Experts of a small language model: vocabulary 24314, 192 cubed ReLU neurons an expert.
Below are experts of layer 3 (counted from 0) of a mixture-of-experts language model. Rows are named router (the router's row for the expert) and show model dimensions 240-279. Each number is 500 + 40 x the weight over its row's rms, rounded and kept within 0 to 999. Numbers have three digits each.
Before each expert's rows: "comes before" lists some tokens at least twice as common just after its tokens as in all text; "mostly gets" lists some tokens that are sent to it at least half of the time. This comes from a sample of Wikipedia text that the model never trained on. Tokens count by the router's weight.

# expert 24
comes before: ",", "s", " (", "\"", ";", "'"
mostly gets: "ster", "own", "ory", "ton", "ner", "wick"
router:528497454577440467518488497475470496530475541503497562498495502541480500512488489565521448467552494486519507493559405477

# expert 25
comes before: " ", ":", " of", "==", " ==", " /"
mostly gets: " Votes", " Date", " MPC", " Coordinates", "Career", " %"
router:483596574446462452484440498569547564468435507470476509524506436499489437434484554505470530494516540543461541553507519549

# expert 6
comes before: " ", "\n", " the", " a", " The", " He"
mostly gets: " However", " could", " because", "=", "The", "In"
router:540507480546543517561572460502569411512529503550518497541483546491453517444493535516509430524481505479532522520532485547

# expert 30
comes before: "-", "|", " the", " in", " a", " for"
mostly gets: " students", " During", " report", " leader", " coach", " show"
router:548393491542555520558528428470498445545572557549498571461474507423507542569520501536469464525471506477547500477517509494

# expert 15
comes before: "\n", "9", " •", " -", " Born", " Country"
mostly gets: "|---|---|---|---|---|", "|---|---|---|---|", "|---|---|---|---|---|---|", "year", "|---|---|---|", " comm"
router:448550567472483455458443544540509541446458441455540496480532458550535434450531532485471549479466465532457493530483545553

# expert 17
comes before: "==", "1", "0", "===", "2", "The"
mostly gets: " New", " JPL", " ±%", " Genre", " Pld", " −"
router:449522537416481468444450566542507536465456440452508480464519442542566472475520525477496572459503443528489492512500530520

# expert 13
comes before: "0", "9", "1", "2", "8", "5"
mostly gets: "|---|---|---|---|---|", "|---|---|---|---|", "|---|---|---|---|---|---|", "year", " latter", " be"
router:526502583498511457445473538515473537440451479449524530473542444569549430445520571463501520467478461533498538515439508547

# expert 19
comes before: "9", "0", "8", " The", "7", ";"
mostly gets: "inia", " cells", "ages", " conditions", " lines", "ments"
router:514548479489428466575517440473494462453512450467444516431537498502527549490483570530573456464543492549530516476517467501

# expert 18
comes before: "1", "2", "0", "9", "3", "4"
mostly gets: " using", " join", " without", " EP", " imp", " Er"
router:557471512492535516494541577486465472520504491464529463473479550503573511552518470549517528577469539512517521465534510578

# expert 5
comes before: " generations", " adults", " brother", " ", " dream", " shape"
mostly gets: " These", ".\"", " son", " you", " percent", " degree"
router:470532568443477469448471544528492539452449440443526504477532460557542444455534549469470543460472449540463487529474539533

# expert 2
comes before: " ", "4", "5", "3", " in", " by"
mostly gets: "In", "After", " After", "On", "----", " Although"
router:460527553463475453455474541535486559454478471451544515474520449543565476442559545463494552521464464554474488489463573537

# expert 14
comes before: " ", " a", " to", " as", " well", " he"
mostly gets: " development", " research", " activity", ")\"", " structure", " ago"
router:480435508519541575512469502467469418542534497574484530451512552426535536509513454569486500507472451442547515454518521525

# expert 11
comes before: ",", ".", " (", ")", "'", "–"
mostly gets: " York", " California", " India", " Japan", " Spain", " China"
router:480543532482436564515474548466560457485452500557444395462539560543459548531492473492546478501487484541503545509421516491

# expert 10
comes before: ",", " of", " in", " and", "'", " was"
mostly gets: " Kansas", " Scotland", " Arizona", " Florida", " province", " Louisiana"
router:558479468548459530554540429434486480555513566555482525506451525486448568568465477488489458503558496453485485504514460475

# expert 16
comes before: "0", "1", "==", "9", "2", "8"
mostly gets: " least", " years", " months", " GA", " Ref", " beginning"
router:503522520447481488470498539524493539463432494501519532443520459558568508450584569467469561492501428507481470473455550586

# expert 23
comes before: "9", "0", "–", "8", "7", ")"
mostly gets: " Ma", " Fl", " Matt", " Mat", " Ros", "var"
router:451543574453484456489460543538482573445451444441513472493542465554545451457523555475462536458470462539463505517486550546

# expert 7
comes before: " ", "5", "3", "4", "7", "6"
mostly gets: " A", " R", "An", " S", "from", "   "
router:485550573461499457441477538547493563478442460467522467462507461571544454454502553491510569489474448547472479521457558542

# expert 12
comes before: "1", "2", "3", "born", "aged", "C"
mostly gets: " (", " different", " [", " sometimes", " =", " during"
router:543450528556545526574508479438467495537539516545523510522469565457436552533457515473502480525494529435564482458529482526

# expert 4
comes before: "0", " |", "9", "5", "8", "%"
mostly gets: " support", " allow", " able", " six", " wanted", " inspired"
router:516523527492479532432521506449585481531572534490541490521410514501481550478466463545541560463559481472524513467536539544

# expert 28
comes before: ",", " |", ")", "–", " (", ";"
mostly gets: " Eastern", " Western", " economic", " social", " Atlantic", " legal"
router:537522480501512497497522463434468441535527512512476514539430517454494581544504495498569469459554512497551523466533507471

# expert 31
comes before: "\n", "|", "-", "The", " was", " he"
mostly gets: " this", "century", "\",", "Note", " This", "),"
router:532458490488469505475535542521484506483490478524472490557512509572542425442578513460464508474470455517517465492522425470